Weights of a small mixture-of-experts language model, trained from scratch on English Wikipedia: vocabulary 8192, a sigmoid router.
Below are experts of layer 4 (counted from 0) of a mixture-of-experts language model. Rows are named router (the router's row for the expert), up (a neuron's input weights, with its number), down (a neuron's output weights, with its number) and show model dimensions 0-255. Each number is 500 + 50 x the weight over its row's rms, rounded and kept within 0 to 999. Numbers have three digits each.
After each expert's rows: "mostly gets" lists some tokens that are sent to it at least half of the time; "raises" lists some tokens whose logits its average output raises strongly, later layers aside. This comes from a sample of Wikipedia text that the model never trained on.

# expert 66
router:487534476501565494562459466443532480535507457422536464527443423475496444472490513461580579509526485453412512516462488492494518461426516495525482452515460468544450405578587584539428495526537548485498539539495511402555587530600465507473522524537534585448470454536485530505601477431505555543524588494483508461505548525463658509469469596496482533497439568475638456524318548482450483457472533523495457502480517486529516537493431472494471495539587552399559500493572481420525407534461459465477483568530521479454524446520409339525458500475479543549533604537553453494519515488461438498522560510451479583438569484554493512425481395587471506478517507432461437556498575461563491467511540460550487506463440459559413649584520464493472504608544494519557448475503473487420550509470512
up0:492565507554495500460461547449459501504499484379586433472502525479461399452514526446525595420535437548488439510537508572460432489476429572463517500480480546500504425584526528502472480564530457509482464494496508565463438632543473442483546444525492592499546447424485545580562591569478497575552563529503492495515507476531552497542530461477512512523411511510487425475504498531449515497470513533508477507460581487561488556499535513579470479586525497532537575546571439510459521533436478489450451494669508456502480532485578526551516426561535495521446487441566418536435487485479403536531649443467624490606517513457449525476440443585543469510503461476492501435536430470421410543471474477521493544454394516594469576501577512545455567504455568484590492389497400429374511517459468
down0:497465406435448433456544478528534370427552418501475445420523541498545551445536440619464367490496472490460463477518469508613556462446566508481493496539569534399560470538443417505507487453520493540505492510494483538618465451472466499434525526589564476511535523512488546420564393498480510502534419438463436498588491513457595474433521441467485519461545558512494469551457520528512538484427471408482499524539543465549494490576527539479606498446447430578453553454480431557543427567531484518498471495540522480474587583533492459505595477500564585516550513527592483522426441467621443543439518494415484479440581570517490509543536492494569536484510492477515476507513416540581529411500456523545477512507409532562436516494561484469586473521530430558552543610520449543517483360482457
mostly gets: "|", " |", " lost", " losing", ";", " defeated"
raises: "|", "chester", "History"

# expert 64
router:593460611528527512486453406579453470563438493420532363542451433550444454408473526509511573482519523485528569526520442499427521618425565433555506565528446469482477441527561480465540481427599405498513522522449495466406468482619487466454450569438450541417418477532503528450557594486565582531542561447584445497506518412402492473400481417460519466452502517574543475522453481554470559565501517565554486457469494469521459544487475528558448420466609514497418504557510528500577408475392510522509475422486452480526447535539430472582597485477490588449556504529521499497465461476423449407477557505496511566578538511467493456487468450492488481558520427535504508504518519524402499428444474436572509514446487504511498570419543423514546464478482486471541483479477450550440479528471449
up0:524503490496443420428468499488479525522505584454433504479439530486670544504612521491424468587557485464473486571483534497469468496515516523525501507435470509516488475511558632539502584532467494540455623451493514497467527409533525549481534421510350507505449528490441503547536506467510478509425527494477397524516547494540446448506459618511485452418499479572490470541490528557582478527492558513494533504524520537515460498482508493496467464494503502468505552532545454481467594453552611445492520502491510543498416432439474457508506509438480393510519493507506551457453539462573429553542586502532454493387600500596566411498559502444522479544502541507510494580507514558532518575622522538533495550479499510539483497458460611437486489484401604476708597512444492474587539613477500
down0:492476580527513547460447474480398460500462456439483494539541523540496475510559416486532532439503503449425582495371571476546502573459536507510475451502446544525506409587497419568528542539402594507528494521447532554484404598529542529551563481523521578590470477544508417461546462489503512515488518522445438572447477462475552523511406502510430457467516478435428537489578504455385363478478523447571501465569506573534421485489496553498431524451491522425466478550519581545546569470420556479454480462473431422520487528586487530507458504527522680507613464429476419456490466533451405533435499532494513510480433525454523476435483554500552538589468467489493452438521532445567478503514472602463428549458473481511484502538507485498560456583507429466448514382486488479478495629557564
mostly gets: " (", " \"", "/", "(", " un", " ["
raises: ".", "-", " ", " assist"

# expert 72
router:560529396592464539523518456551441438394576501374534436488539381506475512428565481434505495499505434417510451547470494600453550506487496472590534496584520556436463492532555548538535514438529489466527547474492440504446403568531514496487544499520495569530503465478450533447554496488499580461576550524531449524474426370453521492467542555523566504548356571538512434388503503522512591559517563598555459557508596511510508563498547510528416485554529507472517540581438468405477479545401555521500512461536501504514567572468476402510587456451498561474596474559505446491465523399514457476546499387503519532552522577427460491454485545516500430562519498485550477486436509417440392510523451410458538510475449495510434488435519506478474470552488533616519497507502427476486549567471506
up0:504423400553537552571560468489547459483485479467527456511493446673489467464558455461509504499486473484442471505533568520529499452463430562526633567548486451518539521492434465529462486435457550532485564561554532508478518528436517528500545521547448587416563447543547499550494418525478593444494527471385509543527528479571504536503488525522579390470510524454490517524518444516563519539464526478543420571513556539553560617522411512525336508515446552464472490531580489450476369519491416534501431536555545554427427535449555446480486513504368522566477458525477479420484462434511503501439496497624510495502557441480465473527449513503426471551494436509536523484546530506441508421531475581513403547496472553555564522409527474526480554505439518568436496501499480481392583443517374
down0:483412567422579480561593500499463494493533516461510503453539477594469514495484460533561537546410480524531434588446443408470412534469447446420503533554437467467453496484578576473531446555543510415496595472421496486440457580443474465557538455517517478540490466532535485438479491487490478457581547460482479536475474483541506500541461546496539462494496374518566463524482465480464477513497496471509549561513448521453496506529463448469578467432495566487391491416548522441466561559489540504409596568396444432446462403541624614524404597518480558435488445517464552470451549503468558486502497573509444479465503547474560551503465476528637554474457411550480470540490507495362509446444564437486572501459539472494599485615419519508583472460471432494500480514389481494504454498580502
mostly gets: "digenous", " addition", " Bronze", "tail", "law", " Jane"
raises: "---|---|---|---|", "rian", "|---|", " respectively"

# expert 33
router:484496478538412472460523459508425557528467431466465498600510481465439455476440533523469557515515471411507547604435440498437470531438441411549493541584438516503470454493500504487499483537508525541554531505523473389447417528516526510475467538568510560504384452547422554517497459428602553561558555462462467502475350537456529426352500510524553438519457470512488415524408490532517635508476461494458426427505559511611528497547454447503413456519580476514464543498493479499510368428466556469508494396481447544535525564589378446586500458463585512502538577608479529478541594505496522541546484493479527472508518503450455503453477511515477497525472444525565557499436593498517497461422472490559527430568522484506474595432613445522496491564488511549544478528502460469443538420516477
up0:461528550608459504471451467495451573472452484401471603548532563441491520494395430525527549558449543424480582521486522553476456511556385534481443545444514429488470475536439484468492469501462472454616439473526620478465446558480552516443541456492543524452471370594455535492518486487515588486592455517420431505450426485421525461474578508462456571514482510552428457511468431489581581547533529457398376429532498446454498561527465482494471444469438475470445481516504465512518429527489541528551462398465496485496512530608413477509502482545474510494522481494444461414511491485435472563478483424480493479526486471445471524436425489476507576542541582620453602515511557455529545440411473516558414429502492496455519594512513423417521496586535512498544517493483507439506627515426449
down0:454410429489483509475492572409514553542579507478507585487552565482430423527543649469526522499529470578566506506446492458512506494477449582550482592490526558502500464581547594487464548425533486491468469467499504481486517510535471442493522483531474473551470590513497532560525638523483450463466554508581467544589479549599506556533540485523482413467568463515568470567504566441513420485465500513592498631456519420546553457405465578507445491469601484502481543554478500437527463533549541505468483520546441484477519519439557499472545570467545485568546504520556514533458478558492494460545574526433519587485539550448502504560450483438548546583530452411471506524567528484531522468527585544490551544504473438612512468511434579488369536422400512464441414641447512495507489431549616
mostly gets: " China", "ง", " India", " Russian", " Spanish", " Chinese"
raises: ".", "-", "'"

# expert 57
router:569565438442524523437479424539536477416452468462450532550542490519466450483410536383477467510466502543487487576403472557399453445476557459455498519542492562509516435557561536527524490428499597482473502498520456464576470499581495510420559543513486558470460511485453424502516474528494545539571487445472411455539433433423589489509520498441580443459415569464479513429397442486490568475582512533472534520452546544519478656442540439522500465514544541524495545515573449404616452471455486468450386489623455512535500502504436364485528464507566553481537537536504472498440542467492475441492525501535527504487556585488578523492425480473504484493537487497474484493450505457513483462602457492514429446496413507596457531483511466499362477517531573605606458504633494503435474564501470
up0:439468546489454436534519529588455430463467539525470486524455459501502508563489522453518494533463477396499566509417489495456445414507628581486558489544498520475519515515496455511441497484535537523497534544513456508493530525470552474514505536540492479525525474609551390497427424501541515517553503559517384441529464536492487569400545521525549434430553503557507448508454438514469517480597450484520593507449529534617467621425522432434530484467510544521410481512473354385574451576467479466503461452490473525558427476569495390451515529523420572497559513605502537415480474430496494559455563469611433498431497504562438445571481564452535502538444494543520509519466509484468526412533502534603462433561550509536463548492572407466427505512402427488624548455454505539457530490468417
down0:534470528487527448496530489499440436479556481537551605467437429593480491540580515563476481425454416521540424527471563518536482494534549457494420578595487487485488482480482509501542469467501441532535583519538533408482498508507455367492487521494470512502552602474388505555550529506484484535528458428606518532492506430475545467427434494495455544522537431479546508470423553471487467547308520477566535472466506433442528506537513563503461424473542519397458510469461491487500424467516533469480646509415490531515387560507476409478510482501396483468395509521560460541469471554568552488503471483516529478509531504446495607514597592518461527531577415509458380496546464539522432490623547461465557570551498504533528492500483568574521520528424451539493582426430450458411537542493568
mostly gets: " at", " to", " vs", " in", " RUS", " enter"
raises: ".", "---|---|---|---|", " to"

# expert 40
router:554577541459436528512450402496544505411414428452469455529472437478415474534403611433551513544489474508501486538432452511353529463491527527497475460435423532502510448534559511529490380418446582487535502541488485419512424507594415519464548495492456480518473453547544563527554536479464576578552548490451417486513377464474596513392482489500559478531370525485534499521358424453474496510483520553471528523436486491510597512416471535542443545493547552517495497525543400514572491557375500498485448500554471498534489507512421474513521580479492509485583505574513495379424505463489384501465553480560528561485499467435571397428492512454493510514533473552534548513528526456455500480444519483554486507453428459505465531403524483437536500540466512510610524395560460442504470503507488
up0:584525519585543366461532512526508470531535485491483581558400516469509445481445503556495625427550571501520568597551524452524470457442537464535529548520452499416502465589539510470518466485573522526482501511469466518518486449575579429502488534446457431437481480525464562482524478482535489571422361482508519522496610442405524570559552608430432597510500510588552492531593604470577486463490466514563478520519519507563457499551489522427486503421517568416502613512556441504563457388521430516455440523512480547471504471550512451481460471481494517560549546492554542532551484472431573547611643585555444597469533485584493526475474407499473470523443559466496544506475528530531473529461530475525523496528510498535453539532462345516481479452515449461554489473452428535543479462567518
down0:475451518495483485415427479516462452496487566535511466534541511549472593430496473508543535435548468487475538506498487548528498532522542399506484494525594490424532470456486551407439458592445554547482458488497491354557398526513587475490516590553551531477494528525483405485460442563559439557531546583480466485529483521468477456596568606530424424446557440543479499617555499465444419500563465591428585460572517469513477444404421534534491608539492477521465501518491537516542511430572548410513543399519466498472556475523531451411494560517543502445521494425458502547541448474493498455488566501509543432563552597503394557515509558574469438505562454444503443527494532544566537435564414466563493504499500495431465528506477429570498495489477477476420485599495508448353547574573526
mostly gets: ":", " |", "):", ";", ");", " Bol"
raises: "British", "ary", "pe"

# expert 36
router:494522419455452522535423407539422467485484455415509489505513528476574514531506537397547488540495465450453614525435488526384523525435540509471512469515452480466424443604556527572413404528510554532411481569470465422565528445543508539485618545518441480499368550566461417434520502439466517548421508541539517516470633502460549561481548546563507526503465553493602478496444469455485488514576534589550527559441443537446538518476488479523524542501457628482452500477469428408574463495444511433472451420498505479483514452547393370454542586477455483494587520545481475485500534450461421452537591464566487562444534497489417416538438448464485543521539560536459510530487583438517543441538498513555497533494482463550492533510492484483447466552572506477561444461551492439455527609465481
up0:482488426489556420603496453467527440574547494582532545446442555523496482508445514492471470503536502507577429542515491482464501508526480504542458505509532470475571465525464685527528336520434477507540479457532538531586541482466478528501565540536493478515558492462534521452476542534435517519512468358490544499506512507585393496542510545508471519528575541401473547490453573563467509443539447524470494490493489584459390622505475514560580546478473472561465542467491512467494411484483466409566511459556487497619514443474438467523582501571559475450519431489546524547554572496478466525477577486385519571482524462509442522513433473509465337545533497500572560435440512593537564528602452484509489508505496619589558509467574471588476521452459484519517518459473487531413416498427418
down0:585501390557468389538519542525547473486456573448464529451415578477489419469472430492445472526566552516494479490536529511499534464531466480458420525484491594524457553510600470485508423498548452530624529470499514438465578491450491498473521461435459559504571439398458506614504557542507412465538537461470471535518499526507468422493412603507539418501492578522475536468512545400526669509529553529510512426459565459515490575587469517503542516494535526445468429507533565554481491531622457551519518540469486495477474527600533579487482459522598542541476489569395474527560540529531553522527481577580513509482530478480498453461527474486531490459524473578528460459561486556529514481457541469555545489435582436523475596557430516397582520435547564435573580588502445603503467523561424
mostly gets: "|---|", ");", " included", " sold", " According", "---|---|---|---|"
raises: "ion", "rated", " named", " included", " called", "ional"

# expert 1
router:521466527489498486490461455555451457477389571444581436549492482413513499466547468390566496421462494504496544567450514542453539538488533446419563558534511536508489471593599569579427441558512558505450544500500554469492480427484526492532559552512387586410442493534509521488611531479626580488427568566541497550431454520403533474504445526533483454418551515462494391471460525564551465501496582511595483487517484578569444483520541514522503407485556568500450549556480449423483490450404558469488546451479479575590517474605495433590495571449577547473534506533471410444554601450513463453550586515476517530487542457502577471534513456490502450551521445533517511522512521483477543498495498516583541458400547526516487494556569447514438427559463537595541464461554433493509536593533549
up0:412597488511484447491538518505468525510505611411483473550446522479519559496558518537491484469537514445479475560450461506525428459507569521437450530564434483366505501547612528549587459476448581532509551489469508495496541508537499590500473490531515497503450474426515591526586473508518538508590559490491528478533572375375539499501535603462537526474433518467531508517492454513501520462558417413460549504501486479531542567437501500406499468521490452485462550590474391497573419429534418528431415516532566496476535498391465329475539471456523520570511385530504526468502479488558528482542399417517462521576477466502465444536463526563457448511436451433493508503544495498505409406592466528620422431630503533557484491541457519561480506498490449532503488582448558499491556540527444
down0:520633536484565444472475451473564445468510498503495499484485546452426522564513466506455404476501464453488534499412453487455473500519560630543502504506544425451447555515445534508492444500512461494481469558416479596450572515535404470502573510493514489589566471466454420436444495450512432477493500536439504402477509522466517510534487517532510458487516425552559501491484568502543311516446384415475454492413442563423399415469515547534569525527519440486492439449468509490557555451447558632545429473437466439554531561492563493471537462566509473501506477540469497530527461544584515442451509489601456514577529397489449454432557476403526553443506391421477439545510408568561477396496508523518524526485514481531537497512466511509430489557537482547387456421530470507539559451460570
mostly gets: "\",", "\".", "),", ",", ".\"", ")."
raises: "Source", "\n", "Protect", "Statistics", "Results", "в"